{
  "experts_per_token": 2,
  "d_expert": 160,
  "moe_layers": [0, 1, 2, 3, 4, 5, 6, 7, 8, 9],
  "router_score": "softmax",
  "normalize_top_k": false,
  "routed_scale": 1.0,
  "router_logit_norm": 1.0,
  "init_std_router": 0.0112,
  "lr_router": 0.000485,
  "vocab_size": 32768,
  "optimizer": "adam_variant",
  "learning_rate": 0.00132,
  "beta1": 0.9,
  "max_seq_len": 512,
  "max_steps": 4937
}
Below are experts of layer 5 (counted from 0) of a mixture-of-experts language model. Rows are named router (the router's row for the expert), gate (a neuron's input weights, with its number), up (a neuron's input weights, with its number) and show model dimensions 0-255. Each number is 128 + 24 x the weight over its row's rms, rounded and kept within 0 to 255. Numbers have three digits each.
Before each expert's rows: "comes after" lists some tokens at least twice as common just before its tokens as in all text; "mostly gets" lists some tokens that are sent to it at least half of the time. This comes from a sample of Wikipedia text that the model never trained on. Tokens count by the router's weight.

# expert 10
comes after: " |", "|", ";", ":", " N", " (S"
mostly gets: " that", " which", "=", " where", " when", " USA"
router:121151125141128132121142137119125125092110124123164151163141146107133151110185111098151102145116119092172151110124151147127087162101066137128105118091085107121157150142106151091137135130097144109094135131108125183162152164090117123177107094124143160129112117133129106130125078137177107134134083114129140119178151169125162140125149115149124132110108086143095068145153122119144116212127158141105082152122129140140142101161141151138105116120137122127117095153126084152119146118103189128142150106117110118139119097107139110174099124108100175162100150108124156106123138179158095142127111125101144121133154153144129121127124099129123142096128136175124123114102128078104177113142123096129113110114137159133150103150114116148121118126089148148125166134170119132153130104165109
gate0:132120073132114175130159096166098151127145103122126133116129137105129126102177107160120145113098092131184112105121122121102171120106170135168189152176151103099165103126137106115136135097138129129152111134131099149107122127098111099146127122148131116129151109122116143126119128124125122181099070124135123108123100153124095099142086106119124117149127102096123126103152149155114140156127113147119148123096134169130104138101094051137134154126132129094127101098133128142087176123153073126151145113145135123131084083164162170118083136100085126156162078101131148097134143117123139104082102137098116102132142101102121143087114168148159131117131128121147136110103143107137123124132133127099158109145103159157110145143096092177098181144114128100116171154111146124123117149129118
up0:125200149088142129108129146117132112097137095143101129103123093139110171111147154088141118119168108114142112138109119162143084082127146118119139095101181167135138064160138157150142126132105140123128083134113119109144114104112118083132101147138112152155105130111131169129148111107149096171124120145148092122138099141141152128103117131112114096112160074146180147106165109078124146132085184146134099150160123120162146158165110110127142133125050118115132132136130107148179122148123116113106137092115135119142136148117136118123131144154099120117115149147102138141089160114128102105131113129105092089143160118133155143124076103173186174101142130164137134111095125109146147119118114162126114135094131149172148119130119112125147140127105160106143158116117113164094158106151113
gate1:096130133133127133106140137136149143116112111143122057126164112113168129143141095127073119110128144149125170161121119132125120121125121137121146163147146117111122109113115125166161124106176089070181136139137149135139155092119148141152152142150145078112136136137114154129141161143124115107182157095147168103124160149121118145113143194128153114112146071087139132121112103089088084113134134146090119157143104139114083107110156108082117131148114152125118126144110111115119128110122128130147135100156155143106114110112174083127148147127149117117118124108117132142141124158098139143195126074158104123160110127153114141109127163175154105142112122075180110152117070148148116094115141098165121116170111119117157099116120126180135123090161160110108114128171135123138125140140105
up1:192131137128142116128165123118153165118123133110111056153092055094090103138110099128117137106072106147179142155081122101105119143133133130141150116148166120132129100079124125112127136120137111146076147126157123106103162138171140134126104114082090121118101133126157128125092159128127112100121118099135101140134131158103142138140163100126145148145121138132171124105108128132134114118079165133102117169101153103142077157139160118155149127118124107159149143106145146140124141094116085106141162079118107149157112184144102146143139115151110119094139100146106144066144117161119094124149145116133113129107105114106124132126162112110120114157111130144159127100171125123121076170132123144138110126088150150146111157120156100138127150093158144132110094089187140145145107149145142
gate2:136099147148164150114137121093113133137130149143120138113125105120142090111106135142127163122137127159128115111138140152125129139114122123122123110090141144109150131108140134111114111088093159135095129129118165139142145097137141144114132147086132153115105107143073165129129150138098109117160122141144143139150099144136133109102122152081089133133124146163150131109124143143127178117114121147165113154162080170094084125127146129093156121128126155148147104128141136144100148122145147085112166172135129126084160168155129111128162147132107185170135099132100138148110110143101115118173126092118102090101117118062144141070080049118100120137085175082140120158084120061149156150158111171117129126118156096154124126107113093122148118138110127125129100109079130168160106142113132
up2:129148156141127106129156122141104123143143145123192087098130054143136133121111096094115125092138119089136166141164146094146084155098111143100145131121077145107146131117134148102164174136124168137106140118064137102138115121122080063160124162128097126152133120156126111121135147133082125141125134107170100126106112135099142082101121108152109120142095122084130161130151125098200139165095118120127124117167094165117151175100164115133087140114130131100117105121110150117143136107169142083115102148116156135126110126128139128129113150137138137119166134123104134143136096136134132133136128079142127160094185120121131104153093102131151162093109110111149089143127120124153174157120114106127141121168126155124173119170102138158097136164136140153123124118117103132164151120109119

# expert 6
comes after: " |", "|", " a", " 3:", " 1,", " (18"
mostly gets: " one", " two", " 2", " 1", "1", "7"
router:111094148142140145148105121093124114132125094145095131062142126104174132134153086122142117139137169092112135117125122115140110161086139183131127148106124117095104121129148111144095134086083155128100108107161052145122141096137152094121141127150132111110105119130128104146095144101171098108153105123108101135089097097148128103146155101122138161102172190118141176122111100114112134150118133135105151120153114101118185123146158130113118099098117099105068108129098123106095119127133121145140125131163146109105100084123154129118114132084131143140129120147144088138123183100084146127081111103151133124133102127140080096135127140112144120126094107136134115119121125112109109108160148140133131102159146096087155128123108120108108165132104086121115095122127161169121119117137204
gate0:078160080155103081117117086148125144151113138109105121104171137158073122117161144189172138142111114140155135159113141112152091135145096134158127114156115158149141087151111120118132122140131118070175098173110109136113139150120179111138121168143092096130119146112095100136151107117105146127143172136120135102123143143125148105081133139124158131142104123116139125118115155160143118145088115114137133178139160117108130129139111145096113095155125151144108143109076124133095096112128146171126138123116160111143159147146144124180089156124138091142141138139077099132141141115142071108160128120142115094121122155106123181128110128135105104134184124123107166135083122089134124121106159125142136102085133114152095131116151108081117108173153133127147106155098124112150174100142136
up0:152133099137114149104103170154080165132151103122138168111145112132136164109098110143100148157160195180138097126124126135169147144127121115151125136123116155127087142168156110097127119099132157118149091162121145075111112121143092115124140106150141128119159152101126160168155167095107099126147118150147158087157191147091122083156105098181140170153162108117140134118126113086165161148127148112097154132120117102149126163126140091099127152109096088138112150128130101138126103113139097110113123131130112086151099134134108102145176109128131124098136122130141110143121153144166116127134129116135156145148162101106109127121100108120162151167085134118138135104129148114104105127120115156145100123173119142117137199128127104127109093070101123155121152144126112124115122169170146
gate1:116108136163136185105100162159124153167147161139126155147154161109117112135194114142155132129128126108147126111132136159174128128121100118129125109184106130136169173075151130116122084123136133156106130111160119106074140147098135142132126110108194124121103125178169137125085127139118136165093147148098119140148123117110110142144134176095103160126135122127127147166121129130165117115134089142119156143107109116167168157100125088175162107136082102103148115126130075128129100134142129158128154122143139124140104108122104126128131145122156139139166126179115112128183124155112131118157101149096109124121163128101115126099129136101129103120117134142094155106150151154095123173156122107142185132120112126173084121144113144103134116183087161120150134121110116124144184107146111
up1:093131120149180106127121143126148100163117124124123103154127124144152126148079134116164145117109124119112093132143101129106138112093139156114139119152159115130158119129132142148104077137119169131127147106142135096117101131085148165122124147165113134116104166116157122103129127099166131098159139116117109141161103141088110106127170121113158124120140098049126120116125103131135185109135124175130103142150102095098159130108083116132156143111195116135143133159132140087161096108143082109141149174124095105117129123118152089080158125117150151103108116137116127144160139120140145125110100112058096104140143155127126144157149137129137134121123111104073118132114072097105145109151165123054117141108130093133136117116129137134110165144118127129146113157113190117171086167119117
gate2:156135093112123086139087140125139107129124130106159091136133120133123131122113172148129096153126146166117094130154126122098140117136137114117123131122082185173117067107152137142116120165186117091136116117116137134152144107104135119124106148154106176078175105136146117095172131161091103127107125093121155128108136123127164169080120131107121144105161108111065141134114087152115124109155105147106112099091135121130104120136126142133149080119116109139121176133127142132130174127127146077143119100135100115156147134125151139110108119131117093155145139108128133132139127156144155169141138129113156137113159130123102150153148158132139109087144159117109139106175134115151140191103112151111104198155112149125134090173118106127141180127165143134110057089137096125151135123107130
up2:150121117114149106144150137147129129101085127121146116162161146112143130101169146135121118107138135160134115084154090153084131169096109119142107156181106168142085094139086124139147137112130117142157112159167139121093135087083186108145154128097098143138120104119155116168099127096161125127126111152109153115147121114149141113150101098145114120121102133145110097155126141132164119101122078127136128117075171134165120127098115157153113092126121158111102129142152133141104139140181131087123139100124151143184174123121134079135123129114133117110135140131157132113121150134130146070124140126144147152143136118096144154114079097121159119119151124112154078079128136151148126113123139105125058178102104139102150095089118138122121087137123131190123137162159133146132144176125102

# expert 11
comes after: "\n", " ", " =", ".", " ==", ")"
mostly gets: " ==", " ===", " f", "ed.", " but", "\n"
router:156124158139125145104101148116099106123162133097125101113088085109082119108141176182103113114121113142149095178126150053062136128132100105109082086125128131173101146131120110159113116129147144129141124110124138123106120158111153121128111131117093144125125123117137131138165176091119149136085128145119125148093125102095117110128123127127114127156157125147131147098158158131124135119138140086085126088110094103113115197146147121096174083172145135100160139116108147099124126105121123122152147177118110127142114130092134148132139118194113074098107144132107182103135097094148147110164091097135128106119158100112152211099120139116091139141153137139133116155133101121129128167110117121121132128131131151151120164108110128135117133127126136122111150138102136126102152112085149
gate0:105126193112117123103121160139125092121115115128120127143095127153100121120115140173104166183134113149120138117156175133134148164120143158133133161120186096112121113163092117172146104090116130124167157112124138111127124140109137109102118133168146088114119085103108087095145110129149103097165134192126114082149142147120094130151142150167168110111108148159120137126130137137104149143138155111137137115142104105121154125113158141132112150109147124150120109138132128143121122067170157099106161122109172138138129125090112126124126167143112150164089081103174137151108097103137133109166137140128151093117111147060115147159186160123116164091144123099163142125105112161153142127107130122127155180099157133134097119132143144143148109135127127126138099112122178145115135144066127
up0:100175134115142132177138122116113111109127095122164160152090112172141115133102125101131148137105139141135123164113117140139164131126112179150150109131102133108092114094154153121142111180124139124145111106137129106076139125124117143134145095158103131120182105115135176151148106129102163080145121124144102128125070133124154120153125138139092117144120149102141125147127140084117137077122156145119097081081155119136114106130120112134132126092138088127107110135144123131159142141093137129129110104126156101075159125139149075128144147127153117122157118108143096112156124133140121133111110101082151127121110130114140156102119134090148139143116086136162078158107154153205084136119120113107091130148082151139145095119133136102143137137118142108095104156182133061139198137167128
gate1:135122130117102136115146091143137142072125143139146115141164089102145093133131073123109102154138152130111100140135114156072117100090130135109150107135130161113154097120151098150125090148160132153138123131101188148112118105149130149161139171121088128061138131127150111102120085107158121126134188136097134163103146172142106138151126156145145132121155102168146108135105131098148190132118140108190154118103142152142119142132145099126137101096098115135159111211127099153153123106084168110149172112155121151127138139086108130109137138148137143120103117106104124093134134129158120127108143104112110112177110124131154102119133159130130148159109117125140124136139119147120122105145123139132110113089148133108138139115113095168119095061072139112178138143118121128121117096143089
up1:163137121148154130109115096120139158118108101167142107131098109118147137120088139167122139117130110105096138137123168122110119120125136084169175144140143086115131116128124120160147126102118112115160086162118131122140123107106152145087151101099151101133105066121118144115150119077148062146117144085118126122132124108161152127064150105151116157122125144127136129177118116137099118153103120087110168162139143134141153175116134118170073132133119127120101159087121127121131129159137120132139135111127155152118117100143150072160101174122132132118161141147148119119075153123127123128133104131095113140131102100123173126081126135051086111136122137102124124113123147132115134130119088130105182126168102100121100129123142146129129080163085134101135167098084152119108132070102135
gate2:142135127144093107129155116110086173135124134136142133168128086136104147132114124140094187132176078134161123120075123089139161081105153129159170127074122122162122120127095113119156169119135112167137132143125136094157132086124099095117117157110151117140135119166127124120114177120135152156175125157108145108100111129164119131115142112140092153100124146170110123106130160116083107125103143174108107109139110139190172158141122135153149119143104150176147109136132106151116122151113121133149139094140127117119115109097090144145143115076106122119124158124124141106128144157127139093094173115189145110122134136060132132118086145140137128133119090162141114097194136110176150107153118126114092099111125129117118089136109107124130116137125138155113077113136122109128112130113088
up2:077096114133121136133113137126055144163121170151170126118139115147085098139107130138160153095097174119120114095149113189113102135107095106120133152131136120147125136131130108140116133153127088109150163098158068139111159084110096112147114125159172098122115130115128092130115135147170171138121141158088124149094166126166127108164105124154096167141163103143118140130108104156119116118129107134118133148117167140136117103080125135105120069111155121098136096058105128116132095139105179133110115118145149142147149150116149138142115155096146113146113116152088104133137131102127169142146144171109170122074128161109145134105077104146152136131127144135157124129126135135129105116105088141112088105099155100129125107110130097134157096119131101125143165101089150144100117143131106